config.toml
n_layer = 12
d_model = 384
n_experts = 32
experts_per_token = 8
d_expert = 64
d_shared_expert = 0
activation = "swiglu"
moe_layers = [0, 1, 2, 3, 4, 5, 6, 7, 8, 9, 10, 11]
router_score = "softmax"
normalize_top_k = false
routed_scale = 2.0
balance_loss = 0.00822
balance_bias = false
router_z_loss = 0.001
router_noise = 0.1
init_std_router = 0.0306
lr_router = 0.00137
vocab_size = 16384
norm = "rmsnorm"
norm_eps = 1e-06
tie_embeddings = true
optimizer = "adam_variant"
lr = 0.00116
beta1 = 0.9
beta2 = 0.98
grad_clip = 1.0
batch_tokens = 65536
seq_len = 512
train_tokens = 375800000
steps = 5735
dataset = "wikipedia_en"
Below are experts of layer 3 (counted from 0) of a mixture-of-experts language model. Rows are named router (the router's row for the expert), gate (a neuron's input weights, with its number), up (a neuron's input weights, with its number) and show model dimensions 0-47. Each number is 50 + 10 x the weight over its row's rms, rounded and kept within 0 to 99.
After each expert's rows: a language model's description of what the expert responds to. This comes from a sample of Wikipedia text that the model never trained on.

# expert 14
router:46 39 34 57 36 62 50 36 57 49 61 67 43 46 52 29 56 37 71 49 49 59 57 53 76 43 61 42 56 58 70 58 42 57 43 56 48 30 40 44 40 40 46 43 68 30 66 45
gate4:45 50 62 46 56 50 39 52 68 41 49 40 54 45 42 43 37 61 45 32 68 28 35 51 51 46 45 57 47 48 60 57 37 56 56 45 46 38 58 55 53 42 57 55 69 45 43 43
up4:39 54 53 51 55 49 67 64 55 42 47 51 59 53 51 40 33 52 28 46 36 42 59 61 41 67 49 50 49 35 44 50 58 63 55 48 68 49 32 50 46 49 50 76 41 38 49 56
gate5:31 50 33 80 50 38 50 50 41 57 48 48 63 65 50 40 48 50 64 43 40 54 47 51 54 48 55 52 40 59 55 57 54 47 48 56 41 38 17 42 39 30 50 44 55 59 38 49
up5:36 42 49 55 44 42 38 36 48 52 46 53 30 50 31 41 62 67 44 56 51 77 43 39 59 40 57 52 55 45 44 50 41 69 56 43 21 45 59 57 67 47 38 74 34 48 54 54
What it handles: Table cell pipes, list dashes, and colons after infobox fields like Number and Coordinates, plus common adjectives such as new, other, last, small.

# expert 3
router:60 44 44 59 36 65 47 39 66 53 53 68 35 49 45 22 59 40 72 39 42 48 61 53 57 44 53 30 54 66 58 63 40 55 51 58 47 38 48 51 44 44 44 46 55 39 61 49
gate4:36 50 41 57 44 48 48 59 60 60 56 46 40 33 41 54 85 49 56 74 50 42 62 58 47 40 47 54 62 63 43 43 51 71 50 26 46 56 64 54 36 60 46 44 52 43 70 51
up4:51 47 41 59 62 61 57 52 54 48 45 47 53 51 52 47 50 48 55 45 55 41 59 51 45 37 46 37 38 41 54 44 61 66 46 30 58 33 54 59 62 40 58 50 53 49 61 46
gate5:33 44 41 58 45 30 66 57 57 54 42 38 38 52 55 38 49 50 55 38 42 48 40 46 50 53 64 38 44 45 42 42 40 40 34 60 51 67 56 38 60 62 54 41 49 67 68 44
up5:60 49 49 45 44 38 39 58 42 49 56 55 63 56 37 60 58 52 49 57 54 55 57 51 49 50 57 55 46 49 45 25 49 56 45 38 54 59 66 46 43 49 33 53 54 56 39 40
What it handles: Line breaks before list dashes and table rows, plus determiners and quantifiers like their, such, many, three, and or-not phrases.

# expert 31
router:43 47 37 50 40 67 42 37 52 52 54 74 43 44 43 40 58 42 77 59 54 48 48 52 65 50 65 37 53 58 65 61 34 57 60 55 28 36 53 59 37 42 52 42 62 40 64 36
gate4:41 56 42 45 51 42 47 52 52 38 40 61 40 52 62 50 39 50 49 56 37 39 40 45 53 54 49 55 62 50 53 50 56 62 55 53 53 58 55 48 51 49 51 68 71 64 53 55
up4:55 52 52 64 53 36 52 52 53 38 65 53 63 42 35 53 48 55 47 41 78 60 38 47 53 62 61 72 62 37 47 49 40 50 39 45 66 51 45 49 63 39 38 53 57 41 57 65
gate5:48 58 42 53 42 56 46 57 49 44 48 44 34 45 61 39 37 42 50 60 51 60 63 52 50 55 65 56 34 50 47 50 66 45 59 66 40 45 46 26 30 60 58 55 65 51 53 49
up5:46 55 62 48 37 51 38 43 56 34 49 32 71 60 46 55 44 39 69 39 36 51 46 56 53 56 66 50 25 60 64 54 58 55 47 50 34 51 46 55 44 58 56 78 40 58 35 39
What it handles: The words "of" and "the" in quantity or group phrases like "five groups of", "pairs of", plus Total, million, British.

# expert 7
router:56 41 50 52 23 61 45 42 62 55 51 64 48 39 37 51 54 29 63 48 49 51 63 32 56 39 51 38 53 56 70 57 47 55 51 48 40 41 54 62 54 53 48 59 65 33 51 35
gate0:55 58 61 61 38 59 37 45 59 49 46 50 43 39 49 35 50 57 60 37 40 41 44 51 47 61 67 61 51 45 65 51 28 43 43 63 43 49 44 67 36 56 38 61 49 46 65 44
up0:65 53 46 45 43 52 48 48 33 43 49 67 63 45 48 48 54 48 37 40 56 61 33 65 48 46 46 54 46 62 49 46 51 39 35 35 49 46 37 31 45 57 48 61 53 54 42 54
gate1:33 32 37 21 60 50 53 47 56 57 63 42 40 58 56 38 40 44 55 51 57 44 45 47 43 45 51 31 31 43 38 50 33 47 77 50 43 51 59 52 52 56 53 38 50 58 62 44
up1:48 49 44 38 49 43 32 51 64 38 39 43 61 50 65 45 47 41 46 34 47 57 43 55 43 50 47 53 25 43 45 42 49 68 39 40 44 40 28 43 54 34 67 56 55 51 47 54
What it handles: Word pieces inside Slavic, Central Asian and other foreign proper names, plus Mc, New, States and degree signs, e.g. "Bor|us|sia", "Kh|ot|an".

# expert 23
router:48 47 37 59 35 61 51 48 65 62 62 62 45 36 41 37 57 28 52 47 50 54 67 62 59 53 60 34 48 64 65 56 29 55 57 62 46 42 36 52 52 56 32 48 50 43 71 42
gate0:72 37 48 29 52 47 67 43 48 50 30 70 46 34 39 63 55 47 51 41 40 55 79 42 39 45 56 44 57 44 52 49 60 39 43 48 66 62 54 70 64 54 43 58 53 51 49 47
up0:49 35 69 42 46 44 38 53 50 54 40 37 49 40 57 46 56 61 48 52 48 40 50 41 62 55 61 47 51 61 47 56 58 42 52 54 42 29 42 45 33 55 39 73 48 39 52 42
gate1:48 41 53 47 39 55 48 58 53 34 36 69 52 47 43 43 52 62 56 46 48 45 54 46 50 57 35 59 34 54 61 39 53 47 63 74 44 50 44 44 33 36 48 62 51 59 61 46
up1:56 53 48 51 35 63 54 45 52 52 72 63 52 36 54 42 54 57 56 62 54 59 49 54 53 42 50 46 78 54 55 57 71 57 34 42 36 53 48 53 55 47 38 26 54 29 41 45
What it handles: Commas and relative or linking words that open subordinate clauses, such as which, whom, where, that, both, also.

# expert 11
router:57 41 34 53 40 70 29 55 52 50 63 70 45 42 40 45 69 36 73 50 56 64 52 45 71 40 57 47 57 72 73 73 43 71 52 58 42 45 44 50 45 38 54 39 51 46 75 47
gate4:44 56 50 43 41 46 45 48 50 43 61 55 51 40 56 69 62 49 45 45 56 51 33 55 54 44 60 42 40 34 58 44 37 49 21 41 60 62 56 38 64 44 48 39 41 42 39 35
up4:51 71 48 59 54 32 39 58 52 52 43 36 48 42 48 67 49 46 50 42 61 34 40 54 50 40 51 53 47 51 47 29 70 52 50 60 54 29 43 42 64 36 45 49 31 56 54 38
gate5:35 60 55 43 35 61 42 53 43 57 55 30 48 56 37 52 60 53 52 78 37 45 60 52 54 64 46 56 42 41 27 55 54 51 37 65 47 55 59 61 49 54 40 38 38 63 30 37
up5:42 55 67 50 38 54 52 56 69 64 51 43 42 59 59 49 46 45 42 37 34 46 49 51 57 49 45 53 57 42 69 47 55 49 35 43 59 42 51 27 69 62 50 62 57 39 61 64
What it handles: Final word pieces that close a word or name before a space, such as case in Briefcase, thesis, site, en in Tolkien, wick.

# expert 8
router:56 41 30 48 28 50 50 47 52 51 52 61 52 34 38 51 64 38 46 62 53 55 55 42 68 40 52 56 46 54 70 45 56 54 55 47 39 31 39 58 52 43 43 42 49 47 56 40
gate0:51 63 42 51 46 65 58 24 55 49 56 57 37 52 50 24 54 49 46 39 32 75 51 48 71 54 48 59 50 56 53 57 51 59 46 55 30 45 30 37 80 53 30 31 67 42 60 44
up0:62 22 60 50 57 51 43 44 46 45 30 48 46 75 35 57 32 43 55 46 45 55 56 66 70 62 56 44 59 47 48 58 46 59 45 48 44 52 55 51 62 55 67 65 56 48 57 49
gate1:42 49 39 45 41 49 53 45 48 56 44 62 32 52 46 48 54 52 62 55 34 49 63 58 52 60 48 53 45 53 53 43 63 63 58 58 67 52 43 59 31 56 50 45 60 39 41 43
up1:51 72 35 54 51 44 38 67 66 69 45 57 60 65 57 44 38 50 50 43 38 30 43 40 45 54 55 62 50 53 50 53 48 57 45 45 55 62 59 61 48 49 53 44 57 43 46 43
What it handles: Minute digits after the degree sign in geographic coordinates (02 in 1°02′W), plus word-piece endings within names and words like custom, neighbor.

# expert 26
router:53 37 51 41 34 58 55 40 58 64 57 55 48 37 41 16 57 47 61 55 68 55 49 54 53 50 48 26 38 49 63 66 41 47 64 51 47 45 48 60 30 51 45 41 74 46 60 41
gate0:42 49 25 58 58 53 48 56 51 62 48 65 45 44 56 62 49 51 54 45 58 49 61 43 54 64 75 56 70 41 54 62 67 59 47 77 52 64 42 37 45 34 36 52 29 38 45 52
up0:64 63 62 52 57 53 61 56 56 44 44 30 48 44 39 34 54 64 32 44 52 45 55 37 60 44 44 35 39 42 42 67 57 64 44 42 35 73 52 51 52 39 45 49 52 54 52 51
gate1:71 51 43 54 48 51 59 36 46 47 60 57 62 51 50 62 43 65 46 57 48 44 60 69 58 43 59 50 47 59 54 37 66 47 53 63 41 43 37 66 45 61 62 49 53 30 45 46
up1:57 48 63 37 51 59 54 35 49 56 50 54 39 49 45 41 38 65 44 49 53 63 36 68 48 60 59 54 44 43 50 38 51 52 40 40 32 36 49 46 39 59 72 52 36 56 53 38
What it handles: Prepositions in and of before a noun, plus first word pieces like ar, el, der, wi that begin a longer word.

# expert 29
router:63 31 35 45 30 44 44 44 58 67 58 56 53 39 44 41 73 41 69 53 60 55 54 47 63 53 51 47 51 61 59 59 40 51 60 53 44 34 54 51 33 54 41 41 51 44 62 40
gate0:61 42 53 43 32 61 53 53 48 52 48 51 49 48 51 61 66 35 37 83 57 66 40 49 47 41 41 51 38 48 56 63 58 42 43 28 55 49 64 55 53 44 61 47 73 54 57 36
up0:55 49 60 47 50 39 63 42 45 58 23 40 54 53 57 68 49 39 50 45 38 41 44 38 46 58 61 41 45 45 57 47 52 41 47 55 43 52 52 43 63 44 50 58 46 44 43 57
gate1:62 33 58 44 38 36 57 41 43 57 55 51 57 46 20 37 52 45 50 41 60 66 56 53 52 61 41 63 46 52 65 62 61 58 33 44 37 50 50 44 39 48 48 34 64 63 46 51
up1:72 45 54 50 50 49 49 51 47 74 54 43 55 45 53 35 49 36 48 61 60 41 44 58 57 45 42 34 44 62 56 27 61 47 36 31 56 58 60 47 63 50 62 45 49 55 46 48
What it handles: Of inside titles and kinship phrases like The Children of, son of, plus sentence-opening prepositions such as During, In, After.

# expert 30
router:53 29 45 53 35 50 50 39 52 43 59 54 42 32 43 46 45 40 79 55 65 62 57 53 67 41 55 39 53 70 64 65 32 60 48 62 44 40 41 54 40 47 46 44 53 47 52 38
gate0:49 63 42 49 65 44 40 42 26 52 63 45 63 48 53 49 69 61 50 60 59 55 52 63 55 51 55 54 41 66 41 54 24 45 36 62 18 54 44 34 44 58 36 41 53 62 41 46
up0:65 40 50 58 40 50 44 46 50 60 55 50 56 64 62 62 55 46 27 33 51 55 42 41 53 58 47 52 49 48 59 49 39 39 41 25 53 48 20 72 38 57 48 50 70 44 44 41
gate1:66 49 49 33 59 53 49 50 38 48 54 44 50 46 44 58 52 52 30 50 37 49 64 36 54 37 47 52 52 55 48 78 59 53 44 47 58 57 39 45 45 46 58 55 47 44 55 67
up1:56 58 49 43 58 65 45 34 57 53 48 76 41 42 45 46 51 58 66 50 53 42 45 51 47 75 51 53 66 55 62 31 54 27 53 44 33 35 50 53 40 46 35 48 65 44 49 45
What it handles: Periods after middle initials like John F. Kennedy, name-initial pieces like Mc, Al, Mar, and year prefixes 190, 202.

# expert 0
router:51 38 26 47 42 41 36 44 58 41 62 64 53 30 31 54 66 47 68 58 57 61 62 37 66 28 54 45 51 61 70 64 56 43 59 52 51 56 26 62 47 49 44 35 61 38 54 46
gate4:65 50 47 56 43 49 30 58 65 49 36 70 53 55 49 54 54 58 48 57 53 49 50 66 48 55 50 56 51 50 50 40 52 46 60 42 32 47 44 47 51 37 39 59 51 39 50 46
up4:26 48 44 44 54 60 65 60 58 42 34 57 54 49 52 48 57 47 50 51 43 58 52 64 41 68 32 62 64 43 55 54 43 55 44 45 51 57 35 54 62 51 38 58 60 54 57 46
gate5:67 45 43 37 63 45 38 40 61 57 48 49 34 36 51 43 42 52 53 60 60 69 65 47 46 58 58 48 64 60 56 48 51 58 43 56 24 48 54 46 55 49 44 45 41 53 59 51
up5:61 61 28 41 48 58 46 50 48 67 45 57 60 52 58 44 58 49 65 29 36 34 33 57 50 67 67 39 44 54 73 54 42 43 68 41 37 51 56 53 65 65 46 49 56 71 61 81
What it handles: Word pieces inside personal and place names, often non-English, such as Seung in Korean names, Perthshire, United Kingdom, County.

# expert 10
router:65 49 45 58 38 65 35 36 43 60 43 64 33 56 26 39 58 54 59 42 48 59 44 50 66 50 58 29 52 56 70 63 27 50 54 54 49 37 44 53 53 45 52 57 54 57 60 50
gate0:43 31 53 48 49 59 52 50 49 47 52 53 43 41 37 44 57 53 51 43 44 51 56 46 62 40 59 44 48 51 52 59 58 46 23 91 47 47 62 47 58 62 30 41 58 39 43 41
up0:49 51 71 64 34 47 61 60 58 45 62 23 49 41 55 47 48 44 60 57 40 37 54 32 38 46 39 66 49 48 55 36 67 57 36 41 63 54 37 37 60 52 25 47 60 49 46 54
gate1:44 36 33 58 59 51 60 55 47 55 48 58 43 53 62 62 64 42 57 51 47 63 50 53 75 56 50 59 56 50 48 33 41 43 39 61 44 48 39 39 73 52 59 53 53 54 61 68
up1:51 55 50 42 48 51 37 44 53 47 53 34 51 56 31 43 37 55 60 43 66 52 71 38 63 54 43 48 55 50 46 39 39 68 29 43 47 49 61 65 54 50 54 41 47 47 60 26
What it handles: Pipe separators and numbers in sports or music tables, and inner pieces of common words, e.g. "saxoph|one", "fl|ank|s", "en|am|eled".